Experts of a small language model: 48 experts in each of 7 layers, a softmax router.
Below are experts of layer 5 (counted from 0) of a mixture-of-experts language model. Rows are named router (the router's row for the expert), gate (a neuron's input weights, with its number), up (a neuron's input weights, with its number) and show model dimensions 0-255. Each number is 128 + 24 x the weight over its row's rms, rounded and kept within 0 to 255. Numbers have three digits each.
After each expert's rows: a language model's description of what the expert responds to. This comes from a sample of Wikipedia text that the model never trained on.

# expert 13
router:132101128132122140097136145098137156111099111077101100121162121135158136118131154155122097138110136111118190120109113161095112153133169153125168115165108117115073121143107126102144112140122101156124144133113129147119109144138088131114167130150104113080073116143136112151083178121147101165167149102114165151126092145154097130111131110115121132115137124134140135131126142146114155111148061110138129153148106131155135090123137155138148161116136104194090155137151120098111126154128094138092128112110142125106123161147149143132120106136150132174160150124121145138129110104140128140082179162100149159113159107154113110115138157138104108131185111169138140123126111151130167136102116147116123117083125125092109181084149138159142153084117156120121094104075146165132084116100172
gate0:092140105132154131109131124149128121151118112135098120090133147130115110118127164093125103142176124108147092127128141148112120140145135117103110134115161118146139102110116122103109125151131131165093119142125100141118124097137181148124162097155112120112100108140135068139153156134139162109077175154135142098137132097178149131157149128147140141156141082155121125118121083143095094120086121108131097106154158118132092138169133062101148162128106106155156137093131092125103146142143127132096132111080111137091128152146110191094147157110091123171090103124122103126132073110127144105109086135113102162123143139122094101130156098116181079096133110117125127155132158180177162101127157126128112112139124152160156138127159107179116134167116096148110095144099111137111101132114114
up0:175130108183095127137141104104152092107098175125154133117142119110106117114082139157098157132134169130083159131105119115102142094130134143145110114131142114114158115146168105125137116129123128113104169155152116113138104094119090126125077155141104135143120095121135153124136102126146145192156131108123105128125135142096140168146153168151095069160128089119139153115137147160146155110104133083119106117127105116129140097127142129172139116116140107143120087170116085085124119122143127076113091138109127154165127118120152098097062134134138142115122097121153103146115109134124150087163146151171117142115133180106086187180136124167149079119104138168115160099136170138140121141131145123146125126131151120125121116142122125101131120099109161118084128148092099129070123107131125
Final pieces of titles, names and years in lists, such as the s in Memoirs, Stories, Lusignan, or 2001 in citations.

# expert 39
router:122107117098134078088140150113139160172124106117106145106158096163167121123125124134151133157147130113113172147116139134158135148127173120117187118187128132116077082166151153134125132104089112111126117109146147135108102141154087128153128132137129138124142112133140118139107133118115130146154157157165216155114084111149113122130137141134100143113139117161134090067133161102112147114165118097122146117173099152124117113121133116155114134142149097151110086103140122154148132130108125115108148105084130144090171134165129142110114132119188117157166139132149134132120122132145176139103165111118085140146164120163129121139147164118145102165130137127069144126165115127104128172120153095136168119070190105129119139125137128137129142143143156170122091095129135093152127137132120
gate1:122134148130128108153173162102128086107162129151122146086135131107135124121152156133174191130085122122147127117112166131098119125096128147155122117163127146105102097128170111126109135139098146126127138127147172170114124100121117148139134124117136151142108146090138141141087136129139090123124155146096093106092155114151139109113123139124141132168145114143129159180127108115131130186145089143164128142097107130164075108161138163118152143109131116132172163162166118154075121102134100118082146117124130134115100126099094098158143093139133062126129119124118122099125115136166083144127169142134130088120090144138156091120156149091151157133158122100109117083124110135138169123150149137136105141105157136111142143143157095118163183116157126120119088143134136085170121121175178
up1:116116175112128070114130127107120140147138146147145128180099190112156152108115118088138139080121137085134130091151128149103092129115114137107131119137152135116101167130159105080144131116121083112068138089096165118126103104127097100107192085150081144147117148143114116135103127167102150149132119134114169112124109130138147187106104138173124127127087100082120116135177141124129117154106104158126108094126132110097118135105164142120133109112170102106123125141145121108125129093115130118154135101111146111128128109072126148119127146161134093118186131127122098142138105133147133146124139111130178129193159130141146144167171136144085104135134139103113113184093124113135078132127125151124120124138129114129108142146147144122176155138148137116122157158134146137156087150091101
First three digits of years in dates and ranges, plus en dashes, e.g. 201 in 2016–2019, 199 in 1990, 195.

# expert 29
router:130104109151117143115120129107130151103127133102100142111183138144150110119100138154138124154125125075135168120081120155108155144121142133079162111127110108088127107169112152134121109167137107154111160164151128144140120149175106129143163158138119073093115165121123104149128151109174099156149114174124134144081090147147110124150108146127091108113110121129145141109116150152132169118156113141136120107154119144150113087151165149131157185105153112166090094140133162094150107135118108061108116124109154114096150147142160094102117106113170143138127163109133155120097159135140141137157204130118168120110147113144120101140155152142107120106193112178105136160117145151126162160113130119105121104129132115097122134103162140142165134106114169136135124110119150148090087113118134
gate0:138138152138108095103151149128109123120171133147147139097128118115165155149115149123138098167091149124105128170112164114117136128170135149150118152123118137123137158120144098129148126162144119122135136126122126108148097113107135116145158166107050160109166105104140092107147128136129119126142162090111163144123169141144172123129091134124097147120071115142146103096126137142165112115138119101110137147092123116161143174130113118110096082136163077136103127125129149144094160158153144137128155132102135141101082137181143157073151144123122117110120128137123148136149097137128102109093141105124185122112148140131144149137116138129151160071136095091136085158143133143124142128133135125152159152123129153116065151156076106094118115102091179121121119072061121115130180140126106
up0:110109181117148098104183169132145119122102140091179116109142159100132151111168123071130109182130096148152132122108127195109115150148116126094128134128096142138165133106182129091144140141116137122083134143126168077140101119122112114126150098163091096093143114139166148092112151119141117106130155169114131138072143108142148113154134101121187102077165092158101121133151113152136098103123122103161165126150167155136119127152143116113153107150184098161099143097157126146135112153143109162115136134133141126123149115123102134121117146152077140147106170144143111139163135146165107133137137078103151144138152149154129131142112095155142140130133139135129158126171106155147142121131125167118157118122156112138139126188161122129114098130122102133135121130138122149137177155137119
Final vowel-like pieces of non-English names, places and species, such as -a in Tulsa, -ia in Kabardia, -aya, -ville, -iana.

# expert 25
router:156130139134111087103113122110151121161156146118086077138163143141162094137124171141137118156135155088102138132087091166176091141110163132132155102145100130122091125100136154150133136096173141107191136130117129155162136120140111166129144153117122109097122156119107155192117166128077122140108144126157120165141072158171139156148133150101113180148124083132109130112119168084084162162152101106133159129162127115114099125130111130141089129124166122116115093118116092132114131118105141122125158071104107146122118132131163116068121117147147095158136122102119130147113091126138148157124153153113082122138161100148112122150138160122154107138138113138111148130126111144091142150089174134142119127143142101137125139137118127146145159151150131134182077123125145107103108128146157
gate0:171146138107144129136108089110137078117161147081145129179120109144146138094142125138132100171090148061173090116123078094124152105126159107182044133126124173134145143127085095110117088117147117116156127148107085118134097103167100167106152138130139111121096145117108141143092134118113088123129142119126114134141141129131069145121152140135091114124112137155115116133131145125124132161112072157129127160130119176160104122114132153143118152118124115124120112134085133137126109167133092109093141123084171108128123113147113112118181143148152113157130121118127092108104112120136116148124115099108130113151146143147107115169133147078133151150154097138099136158152127163095103153130121140120138153144118131170141139148094097099159134155098127132177097154120089094123125153124159
up0:131122120136135133135107181158164123119182165177093131127123105161133140152128102121130104105151133124089148137153082101114109135130150123136151116100137104150086108168094141117116132125137155173104158131083149135142145107126150126110148128172123166124128114134136123135156130196095161114133119150134110149169077113120148084132161160157130123149091154149126113126091139133121162152139148152102176126172082123124173107076162137109152106097155177152161122146111128104145157114137079119095126108147168095116150115151117113148124158105141104118158113137118107110154107160137122110134121140140098135154122157142117136167155138102111131130134146145132071160069125069132102116134121129131153132103135119085137089109138149152134165093126133138089124133120120084116092115138165
First piece of a lowercase word split into parts, such as fasc in fascist, det in detective, sp, con, dis.

# expert 7
router:115094121113101099117133149091126177112155098113111112083155166165136120146100141128130091134096168121142157123133114113184119132139181128099156074159129159121113118082143167131117132085109130145130146129156104169125102194113078152138160126094122105108100141161120116149098162126092110141139109142145142138131115111161139131167146116136121130141150134145120095116105164130125148162190094101118173123155149167150107127124126130171140095147146123197145131128151129095149151097134129083094123125126174135124131137149127149139070130136140112184142151114159184095108145138130161143134125100123142129119157106170115131141132190163150089135166111125089133107159131118118122138125149121113150138125135101119115142138138106153123118156128166139124107107134140154117091117105111
gate0:158130151128103097128083112103129122087158115151136156114135127115119136158102107102095160129129141117151113098176115110137101124102105138135139117167119123122142112098137121149160140096085136146086164125171122087118108134115183107116142137131141093116115113081111124172130148140063157133137129127119171175153096130086146148101120093129146110094152103146144121177107158133135105096160125102117164155122137147138118156125098132125115145131167129126120115140127145147110135105126150143075152133111098129148095143112145107099096147173179111109188109116147115079127112119185108144146146099133130162158113140146121144118132123136076134131133085124117131132130118149085114119146149086151142134121159077137085136140064131117116099155099120160111125136132094118139143074096082
up0:095177166126128121148132174114097152136142105136091133127147151106127158169117157111143142124148126101151102155103123117149154109182113145128154105185140099115150165116125165135182148173115118109101093101182103131105104128126138109150152122114154090106104129131092065125111094117121134149157135128100126125183085134139140125119086144168123105143168119138124150148141155167163099140171134151179150157153140148151113142116115153129096147095132130120118121121127128147157137145168138097121105149089121135174151117145115147099117132142169122135217143158103147101141103141160101118077137123106157154137102118164116105125104128123129141151094134126139098127154118104114156138124124080092132130132099095127137129124139109117096138160130167111140145172133104146155136130135094
Digits and numbers for measurements, durations, scores and table cells, e.g. 299 m, 135 minutes, 3:18, 4.6 mi.

# expert 24
router:147097116106104108108157159102118151136141115094109103127159139137141108103082158132174085127107136108138158139086126152114131147105118145115159101101096138127088137147057127153132111114145147110120128139146158140099158118134099137143162138135121109116142120090105124157147149117060100137108102126153146141075118104149146155147117146121126115090112119136099119098078142098195163121134136109131174085151140149148104124128150139145124146167157089143089081093153101116137120141094100110090142100091138173109166183139111128120117089139151114127111129108160147152109140098106130139135139116118126149128147103153095082116160149114154098132157127172106149136115163123117146130120137120054117106113161108114107158110156157147138132114119131105137099110113168126106105174149125
gate0:111140162131169134139144129085180091138109108156091145071082149155111093130101098138115177093079142129138111164079138093146113145158126182122158159160101075155147149123103071144122115138146106118143148111084143118159132112127111141141108114136132158091158136148106150131134164120184134165124150132116141126126149136129127155104117127114147096104137138136152097150136109112123148155104127115129173102142221151146130119131105138106167138108155117123130161135161083162141144146115140145093135098107114134141155177120134136106114149128148109137122137157124115075146098124147142126112122092085117158129103114165104152099106138114135117127142152145099134088119147110140120157130092120131146133097120091126161162120112169150102114163105141157103122152113126134163098139128146
up0:129143097084127136090134139112148106114088122142070143126113163145123137096130145119171181117120165059104095121127124094127128087109124146125151120113091085128125131149100098120167098105165126113115128156119150093160123147145101093097120073130082157092086136126112112121118105118147135109129169096094107121089122105099123149096155155128130114092135140127123139146173113116122073148126173100114116106109161159100125130160135167113092113121152127143135105112134070159084115140118098106122131139070108117091134142151116127107181114111168137143072114145176126121132129108087145143109153115109177120125154150129117095145145129134137103130115149110086117082120125136172088132129109125134113106148136156143139121132133098097165124134139138129123096133127102106158114147101131
Last digit of a year before an event name (2005 Paris Masters), country codes like JPN, GER, USA in sports results, and table pipes.

# expert 33
router:096092114124125102081181149089112151136142111102106104097141153166137121131110147100148105149083150137122139173101094140132116151099100149097146105107106145097101122151101159124104127162128121153139134126131154152093090152149114152147157127121117099085100131151135136149098172128093113154119137081159171123125105124158144139153125165148088117118111097135112118099144149116119165117142094122153157148170173116127149100136135147157148155118145085142102131151146143107153099098123105103115161090102146096106107157159146109112102113111159106134136153119087168131104085117127160137150168127132112134103144112164160112131164131115114112148169145170086143094134080141111133151115151089151133126153147103104099150136159150150152143159092163166151143105096138148144111171140111
gate0:179160145185120147129172128109110157167100052127120133209142139149142142135088130113149141131134115138133154135146110119154147149138101117133141193156131136105141119099182076100174163130121124106125113115139112132112086115104082113122149111124178122151111131116139119106143136127111143151128090170131120104116107143153082133135070122158130110136116122116083110150158145117097098151129142162115150123159129121148103120134115108097136170090151116116096149172096117133134110124160120085140121085152119129092133101128144106114165140114105142116124138160104138121119129131103122152090148068153117124113098117161140126060117154130130114124117107132149164140132101152116101114109147120133109148138181140152130148116151151119122150158124153144150118062170142139148116130120135
up0:105105117111095071121146134132126143124159089138149133165125114103154185130161154141148104103115142105135132131110087113118140164161113169131098156169158105138136142144146093126097089086123111137153135106112124135108121120145125080132075139138122112148166087123114073117150150121102123115093156120134126140108100178121100092079108167139156163158096177128115156120127130093130175146125129126120157151116126115124089096095130152151140126072142124152157117108117142161122091159143158150122116104098126151115124119137108142083130123117124150142120146125124101150148120140106070084193144103131141115140130158137109111164095133151098141133100092112140140118184130098114125117131126153171098131139124155152155130157122123135132151111175096124125086107128163113116118090167095
Sentence-level function words like it, he, who, was, were, had, would, often starting a clause after a period or comma.

# expert 46
router:104103094174131128113128149099139142132116120110101142109157091135152085127090146148130105152133139110144152145094108135145122153090097152109138104110099104121140100170098168138125120179116116157090142171156103127134147130131125146160155130098126072103120137127127120135153143120111095146160095131172153155075111142137105138173135171121111065138121101142111160110121148132177165171146134146111130134134114118153157106116174132145119151136146120149094130137132132086173115113102102067097151088114152108107174142162145098106108082112164136144118140104150134119111149116139124119123179128096163140117133110120106086149173131156137110141165124146091106116134134144099140191125151129133119079137123114101101145085146155142142113120088168121143148116119160149110115118130156
gate0:127150113118065114101165137146092149130150120140120123113138130137122140098116171146141110136123158127122094179153128101146146115154161138063139121121112142184110123086109150144125093154148111126183091111128111158116137115146094151157198166141129115135135124136127155087110076087128130137160096136103120136112117134132136102116125138125124102169127163099133140103129119081157100080107112125130128148148138115119139148131163119092155149137171119152127112122121110123124131104110121122166130114107149097112107116167150092166145114117078129099143158127076095094137129128117087124102107181118097128129137109119099128134181130122121094161145149141115091201132183102112136143107138112092127110102113118159145142125101101131109132183089116158156119136110154123110102094119132
up0:111120128067120102160125097125150162135105117100167105106114133140107125111144108126121127107117099116119101109116156165142103093118131129130145134166155161121161130138126119123175080154136131120134137115113153114081110123139098102084123092159165113142128152087130090118155120132071133070139160146139111161121140141163128151140115102151165144115124135139112148101078131167133144141132101130103120150127138111122133112119134081147111116139114072120112096086119080141088114122171111145142143105106119132135133110146144066187096112166123141141081093089118154120141130102114152137170078105127154076115110102127117095103136139151148155140143116150117082110137133115100081144111130130119109140157128109149153120123127181159107097124130128112104154121119158147187079101101111
Pieces of multiword proper names, places and brands after the or of: Red Deer, Mike's Hard Lemonade, County, possessive 's.

# expert 36
router:114080083121119103088157145078117135146154129074106103113131130180152123138111145128176125142141159134110124146132111126141106139099171124101161104131122185127135141095146118144117146137119111133138147106138140139116111179142101138145135137129123099094099140146129108164110155125129133121106171129175161138126119162150093162148118145170075128111111098115092100119131134090116145156159116143122161141142156122119123123124107136192144131142153125117130102123145174098117105121118121109150150123111194112086109168139159099117110098137167096121141154131107140135107134090133149142109169098124103172106165101176132135180164141131136131129145146151140164098167094127124131114129131128141148150144144096122104158131211152140151156123152150161117111080094136109127101147145155
gate0:114100155163111112151151136149162132099116130129116147119123115114081105142093125107096141093132157108123112139110174129112177127106171089104108173121157144124088117174105095141088128169106128109095161130118119110150109117141111159142128076098164130112116139134136173105138142118147105131148117122137108111152128163113152136180114140091132175094120110111134120120127145142104097115143119164128107117128096143085120108125138137137088108107109131117114150100197126123110123095162146121143114133126162124176108128117178141115148136150128124157085130121136130102150125111153141152132130097106127148157111143104119071167156103126123095169102105152166107125136135103123108107138168139101081122172147078115136094124067186132154139151124136102129101075148115117155150118090101
up0:098112141130180073180145145112141131152136134159108118103100114102136086149147166148116118127148140097123137105120100161150155112109173097176146077125134096100123146100143067126110090141119151132134163131127104099063141114129136115154125141118126120122121137150138077108122155153109117103128121146144141114129085132135131112144130124139124136117111122104103125140163123158135119089114141142139108138108133127096140107114137090118123160122137103123158123106101120155146170141158106117172110186115129149149155145102142137135111059137103104131144123127109120110116089132079114138052073106140121097109087142138155144104153149141134171115159126157116074115146130120106098107102145090123099139203157123124106112126156152155120170111104133158145080123163119118143116142126136
Auxiliaries, pronouns and connectives in running prose, such as was, is, had, to, and, not, he, plus adverb endings like hard(ly).

# expert 26
router:133108116126143076102131130118112164122133115122095124125166146148196115120116133110146136118139133106143152145132079143113109128132185142103137122096100121062099125100161146176156131091119111122149135150127137188152124139135102145132151193120099113081097160088116101133136134154134129177104154173129134128129091140162101157126154131162090148110095098139120110140135134087097134100168096116136135121145120167136134125111153170139137136118137093195110108092146128099139112127114085094102136108091125111089116162151151130087111089104150096123140133103087139130120118116107152149128158124108131122145160097142103110137128136154155105133137155154112155133128135126152166137109117111128102154135115111094110136139129159150139158123117129157155080114094172079101109089147099
gate0:117138137128169134124103116142107134122180097128144167155111140086109095133138144147101138107130129063110145150125123118140148115109163127120114094135123174156115088092127102126159149123106158111133150126166144119157159144115095160087117147130111090134091118124113133136118150125137128083106113151140134128108134191138139144150154149140110155135162118119123146113095138153136124091154143102095136146110082129164173156168131163157149198144104129126127168099146124110117114116133144128110125149122072142163130145149117096168121128091099105109100128158122100110109115113155126129124183115143152117107105096120142147109164058176131124105100126090139119137156137095115112121149088126133100128198120151150137121106150127184137111132137124151118123145127106066159151108085105
up0:128107168144162158130127115085096157156106149156139111130113082145140108153107128109121145135115138119139138142122103104110100135131121162099117099149121138128076158164108121153083137097130103104122142185142121124120129132123136118127111130125128165124124132155109092113132111134136113123141135112112155139198141097136119104157092159152063094115129114156116108140111038088115112137139097142130083119154165132136112122131127128092094109139105134149103168081147122166130090129112120135099136110115127140117154125129136099154129150094162101109100158119091090147129136127153141182107138108127078144141115126129153125105126168095116129132131098127171142121147103077134099095117142127093123190152117185127091127119133105159133161141092100093150105120161138117153176129088159
Mid-word syllable pieces in foreign personal names, often Slavic, Hungarian, Japanese, in sports tables: Mihály, Takashima, Moravek.

# expert 0
router:116106142137103110103131139103161143077112137113105123103133098147138131126119177139156115153134134097095154133093124103111145150110178138148128108143114131106105128118102156135110133108079080107161110120123150156135121116116076124110146143156140120101103102154151079148104149090071116163130099116144151140118107144150141131131143145123128132105119097154121162084100148113135163125139130127130155167145136141135143092116115156170136162210151086162104102111141071119134098124128113119116163124077144135118142165157142134106106112112153124150152173106149133153110162123150177158115118176137147173109145111162157128144145127142134114106136106171102172162124107144127157142119146127079103136099129101087122150097155151157151087081154148113142124115119121165109143158147140
gate0:152116127154085097125149119173108131143136111123096138080109154080105100087139131105145146134108169104078172129111145146118125159150169120111122124137151141142121161123095094101120136110096161096152156109136139144141136108121128170079064154118142128144149155131130099131122120156148080156135123143154162159147113133131141128153104147117124086148087132139082107109118114159093119167164129128129166127147137103104139153103118096141078134133102159143145119136115121107125148124119152138136132127086120100111146135151138175106076134121171160112169181157085117105142131147151122145110135127097079116098139125116182151167155137141156125134128098142136130104114127088117154122129156130117133154116090128071124101130106080131098092129171185125136110113111159158129145138144120
up0:141145167135126109133165160129112070156085091137076177112139127120138119099144159134153149170129150140116120118133157126104108125145146115142123149157083171100115114138153134092117161145132099124113103129133133111138105083081121100156105092131157129136092118166115212115108116122131107102082087117130151157149147112135125110090081130152119118163147098095057135127122136132086158129171163155104122139161125119161161142129151137086103143123114145118136120148091151165157110139110098137092104094140114107123149137144122146139109078131126116147104119112131131095160149140166128140141143125126145142163135132149171100143117140152185109116132133108136143109164119139134134144138114103076116121169138142165151117090104153137114167158147113117155149160104104134148127098089140
Month names in dates, usually after in, on, from or as, such as September 8, from June, April 2015; also compass directions.

# expert 44
router:125118127133132126124155176106139171146127107080131101142147125158150142112118157145177049155091123123092126138109130177156112133114122160088140107137094136096071103118098164144114137102107098137129163160160141174124135137140101129144168137137082104111112100107097129141089154088102094125121080157135159171112123125134093138122130139148110144105125148146135106093145147113117124112125148120117162130128127133146105099142102112142117160097143081135094110112155142113185092114134116139123164129104175163085140126168122116140083107127149124143123143112113160104119148114143149138110146135082096159118153089176107134126157121139126123113143148170136120093147155139107160149096126147117095113083141089095141135096144160126133133132177142180119105130102124127102092133114116
gate1:112165144148146130115172124122131140091141130138125145132126080128137140154112113133099125125087137131091126135150133118142129143130169147118164167121140106088114119131128185144136130122141121124099099124101100118111094120146144117106151134121123127136129143122097090115177151104121149107120172138103106121115096123152135110143141152149130135128085172153122178157126124114101119130145132141120141154117076096089103090126112136149130152121115136154185123132131214196084117178124103129162120066121114139111153155192144172124150119099149138143145101089132137105151121145162113130130120110107098125160160113153110135108105139142114122113147131147108116163104174119122108162157126107160176163114190109158141155100158166143149105121096120143102104135133146147173164107155136
up1:168130135150080106113171146140098150102151115137170113120145168140065098169145121120113143138089142105121129109152097143132096101150191125117140146065130110091102104101159180125156102146145122106126102130134152158113122112148165113130145096129165088104152123101100120146186134074138121111125122141086129141194130114132156111094132125164108101136105176167100165095153140149100151121115138146121134147126110133124125131139137149113143136132129085124117136121124115130134129147137134133118116074091150156146162164164125144118156085162133153076119080096159178121138111134132100131136136092125133144148121100158104096110086136133118106111125127118133129156124136140129145148109126149088126152104124117161153140146115140158167116119135090168159119122086098148134151100161144
Sentence-final periods, colons after infobox labels (Mascot:, Citation:), table pipes at row starts, and list-item dashes.

# expert 20
router:128114123156145113094097133114101159183133090123090121100145099134141099127108133114128133130162119108172146141128118145164101165078130141110134106132108149137134116102104199153111123125137113108097084136150138131144132115142129151158139122126104109097109103145112169156125150120112128144140132117149150116105125153133116139173145163126110092136103063113083163130139154086159151187135108143105152155147161126139145116138182156141106143175139110153134118141149124119170142090100124107083143107101137133125181158156176125103121061126160103153137118079170131150114123116136158122128152161095107128104127124122115088151165139128132082167147116117125133137144137113092097176121162114145093133167128113083106147120156135127134125136123149129154129111128162120127135157187157
gate0:122108113178126126117149108145134145165152127142157148123135132167159121101169166129076103102146125115118128113119129162103116140133137099112093144195130172158148119128168165088144134166090156123113094109111121132125100104151171078119139138118158130144105118137139120112123187138107164123159127100136143159129113142095128161123099128104135143110129148139118107107140120115197153143141148076125171129139130113135125141137109132125149110116149157129118117139129117150121128120106051114083131102072115115132164169180171091107084129120113131091155149103109106125105107118109151159149159130119156131053108157117095139123113109147174165104147125118144155151148148160104143150124150124146117146106135092131137114133124166143158140140136091069146111131152142123115124159134128
up0:142158115111152102147132108158121124188122145122091110150079093142116107108194118083134170137134132146134136100140114174129143143122141089122126143192173139135125142108175089126150098158119100122079126146131144121132105109131149110135126104132108145126122140150109120082094102140114132127130103119105142156134131179117134115138151133117142086117122116149085168153114085130142127074112126070108122100136125072168158119122171092106137129145131111122115127109107128106077137146108116092139132116160119135107127126127132111191135131104168135072134131140134120149120136134141127156147113116134148175110119161121144104141105111146134170105087125073137139178125121140151107069129153115133151122142134134110081162084157105142136146132133072116089122100106144125092108128096125
Middle pieces of rare or foreign words, especially Latin species names and drug or place names, such as set(ifera), form(osa), Gol(imumab).

# expert 17
router:136121097161120094107096162103167146133131120114079130128143145141146101143075147126138126141157150099129156132094106133150122146098156141118134107163103104093111135091132179151125144100120144128121121147122137128143123125126119161101149153107082119112124148119095120151158145146088114173137139121159136159087097142171113148136148142147110159150111066141104157088114156127105155149160088136123137142150158159121107120111128173145116128137163119142108114090124098120143115123117109132123150089110140142110171156155140140061121087119157124144172131083118149129138111136106151148138154157120122133101165123139122116164123139146157101151153102141095151139138121153073167151141123123104100145147129111109095141121148171184140162170119153157155117111133208087129109155169149
gate1:136113140149197139076115142114132084132155132110093108115129141152116132134129122108153126155160123114154108099128113148108112117133111131133132124112134158119096058135134097121145141149128131073132122128140146103132119116162144117162120146110093113123147122121087128124146109062139133104154124164114160124128123133146117125150110207164121119106128108137099126149152149163129123082131140115133120177100193109153128100153156132128110130111139108171114156135137094152100108106134130136181127101133154140130150122133137113097125129121079112096143113123142107113121141100137135128165113150144148124150169170141174203125098154125113116156127158125141120114185101138116086089131138168124123157167156133114081098143083103132083128111113113121175105122166085150133160139119175
up1:146143106117148122118143141149144145100105149139133127151130144113180126134120153130112128111165086144143180121111131106149120116128132109114133137100126132117131181143101133170190161117117113122138115094132139155113137148174160188080124145148140164125094155120147150146141136184094123189185153161152133133137130123115132133163157152125150154186097139108134144116127098113132162185134116097148156138154104154112126111154143149106160105181156111114128081137156155129134101081151122117103174089120157185111134134123138157142155112145117136116144111130138127160137139131133105164146089106151140130099110105128126141145094126144169132118138138132111154135082117110180126175139144124107118171139092129098124120115121099113179157128155135152127103077080142103133151133110114
Opening capitalised piece of place or person names after a comma, of or a table bar, such as Mac, Chel, Ern, Mc.

# expert 30
router:123102104098112091092132150109122159143148142090094107115159145163155110126103166105151103148091158120146168146095081131118125149083116153127159100137091130115108118172124162098137111137094118157125126140140135142115134142155106138136173145157110099120118136123170159149102159138089096144132115092154155136121101089158148138150149157113117114121122100147111148109119155121166159144137102089110146130165154118155118089113136160178152141145168096152092102139131124095146116102112112105108142132112170107102152143162125157109093095138165101138136167102104165162108149115140150148152147140113154153115146116145090083121158154176120109137151107163108136083136107134099133140115151137144115117120151097085092159134180155164133138141096151159145124094118156148144115163160144
gate0:093082072131124135107101116141121129166151098149104161111130093153153133131139150165153153090150171118168138150129134093151122092124140132183090181127104167100118126123176087075116123085117147131097107157118144126139112173141130139122130147126101132092115163153099086085078120104131088119149178142119167142102144132155125107145133110135149169082143142122167117145081141119103124134115116139059140138112143103115115146143135127153115125114088123108137129113141102100135105082135099136126125159137127093153165146101111108116162133149085146111140173112154092129104147124145113148132120148131134175123141113159131112105126149140101127140138105126113148128163115156097173151130101143166119143093115099131139106131153164137099125128128104143131137137114157088114154170142176
up0:143116121083057165150114095105126121178176164109113117140044143165141117107181115133104121126142104142145076124064155149130098091121093123165124128143135115128114161147149135122149080134124146127163128107112117134098171130157143122122134098123159127126145110117144104138131154106201090142128119128136128106120116124136122092102121112168149125091141107105126118113130154108138139098110113141133099150106119126117103120132066109165138121140142099104153147104157126121141109123159150096122149169149193125116123153104146133140104156166113162159103130118137113125125113172129103139124097108117127118122114140100126172152092140132075099148130165124118111066127081120142170124135124117118159145156125154119152130170131132121126142155130126107157081114157096117132104115125151
Table separators, spaces and digits in scores and stats tables, plus modal verbs like may, would, could, will, never.

# expert 3
router:172125088133084104105126136113181133130111131093105133126145116136131101129104133111146095120142142113082173128089122153125128148098181170114132103129107117064093134104150163143102126127107082147128163126117112133106132142137108144160158174135105106128086135137098059141130153103127108180153131124099141145133110163166161153125142149137101148086103121136122150093134139139095160104140089102111139131142129162118131105121113157137114149108142108151119125098135117097115097155107100115071132113094182124117151160149125134103123114140152123133145143149138157123136140110083117155121164145089145157139166105145135091086130139129135091093148129139093156119117119155128172133124106123120114110148144119102089150076127138176168165079133166129149133100092158129128100119144159
gate0:130133095089173092134122100099166117135128109140125167151133138128140145141041156138131146134140155133099153131131116127077106146102147115124149131122107146117161106155185144115113160096165139111109132086095124147164128126115094134119107111145112121105109150089135111096113132135103121172149137087100093126142123108118159085158203144141127141146100083149136135132130177096114127142122121139131099131124085149108144142128111158130143162138154183116111153088128144109088097083122084136122114147145103142164177175098164176158110138163117135132129113145163159104077138123129113127126171111118132103137123124099130146128149095096142113127110124088132105140127152149063124109125139144132118105129134147103112144081104129124126114113149147104115090136123145096109151119112174
up0:127127163124141112144152133149106125123155151111147176129103136097084116113127149168118120129166159124111172153161162123106151091135128115154160103106089132112172114140084099124147117080106112106116115150125091112095127126124127138115192145138147145134126146132114077120146147147141158134144124092124112144097118126132091146128118121104141161173126165127107125110158116125137154120118131096100123123131181157137091057110172087091118165118137104138176156120132148065116135129134109107141101135135142124119155121190149119103161119136114151128125123127154116158112150086143137114131129061130163107140133133132143137119153117116101137115156166121105118190130173155103106162098116117134085132168143148125124120124177147127125110084147092123135111143118107155104115102098067
Given names and surname or place-name fragments, often completing a partial word, e.g. John, George, Desmond, -ton, -ley, Stevenage.

# expert 34
router:116110137087105109084186160119157143159169126101111119127170159159151126147117157131152094160089144123157137167123101153144136121101128135136148115175101124133143124129126131150095168096135129107135151153130131160097133151137107135164148124079120123122134148086119076158115130128133138127103103101172137165117119112139118128155174142122123144104108129105116133138118142104137146118131107103119166115145103116133097120138109160172113145090133091154107097104137119126141104120102098114115132059088159139120117144131126163118112103138149133137138145127078164122098164093130155125116152122118125151097145108165123105132170140068134117146134084136100152116184164138133167129081129123124155107088168107097114182125188177160152110125085128149120113124127140147114132181116125
gate0:130158152137108140097111141139143163143113158157135143141088152108130117137140106090166184139114139117139116150116140128140113152175130131136139117142148126147134144091171112152099152132138095116148113089109134119110127105104114179153150113105102133111072135102154116125154125115145080158133099186153112125122101123150066122124141103117138122121110135142107168134081114147181131093114130127125123164112142132148106156161084124088112118140117116182135160111165133094147088147122150125145134091116099137114171156137159126162109165142117175187126105093144084105153075135140127106157120152140146144084140103105141115139139124115119121142098083163131106119120126099152130086060127114130139154145093119126111117121124119169147135158142108135081174107103118172133134138145149
up0:123122126138117160145140105142155152129125124123136135124115134151157112101169139143115162131067140106119121098119116153185128142131149108125150123090125119121120122126146109130126108093118131149157143136128054112152132108116101086127121166099101113156133132149128127122108123127152097121103130171105103113132151138111110149141139138125115136079111115164151099140092139141123162142104137126116135120114135147126107142092111085071119112122148128168127157059187155084132127146121155149161122112160128115167068178082103128173087138129141122178126164109130130089142136167102137053150125107136126165111137123178106114133150134100125153166149156143098132112122127118132174168118140123115092143149115133143168113087133137071145167160147139098086131161106141106102125146117129
Coordinating words joining items or names, mostly and, also &, or, vs, including, like, as in Film and Television.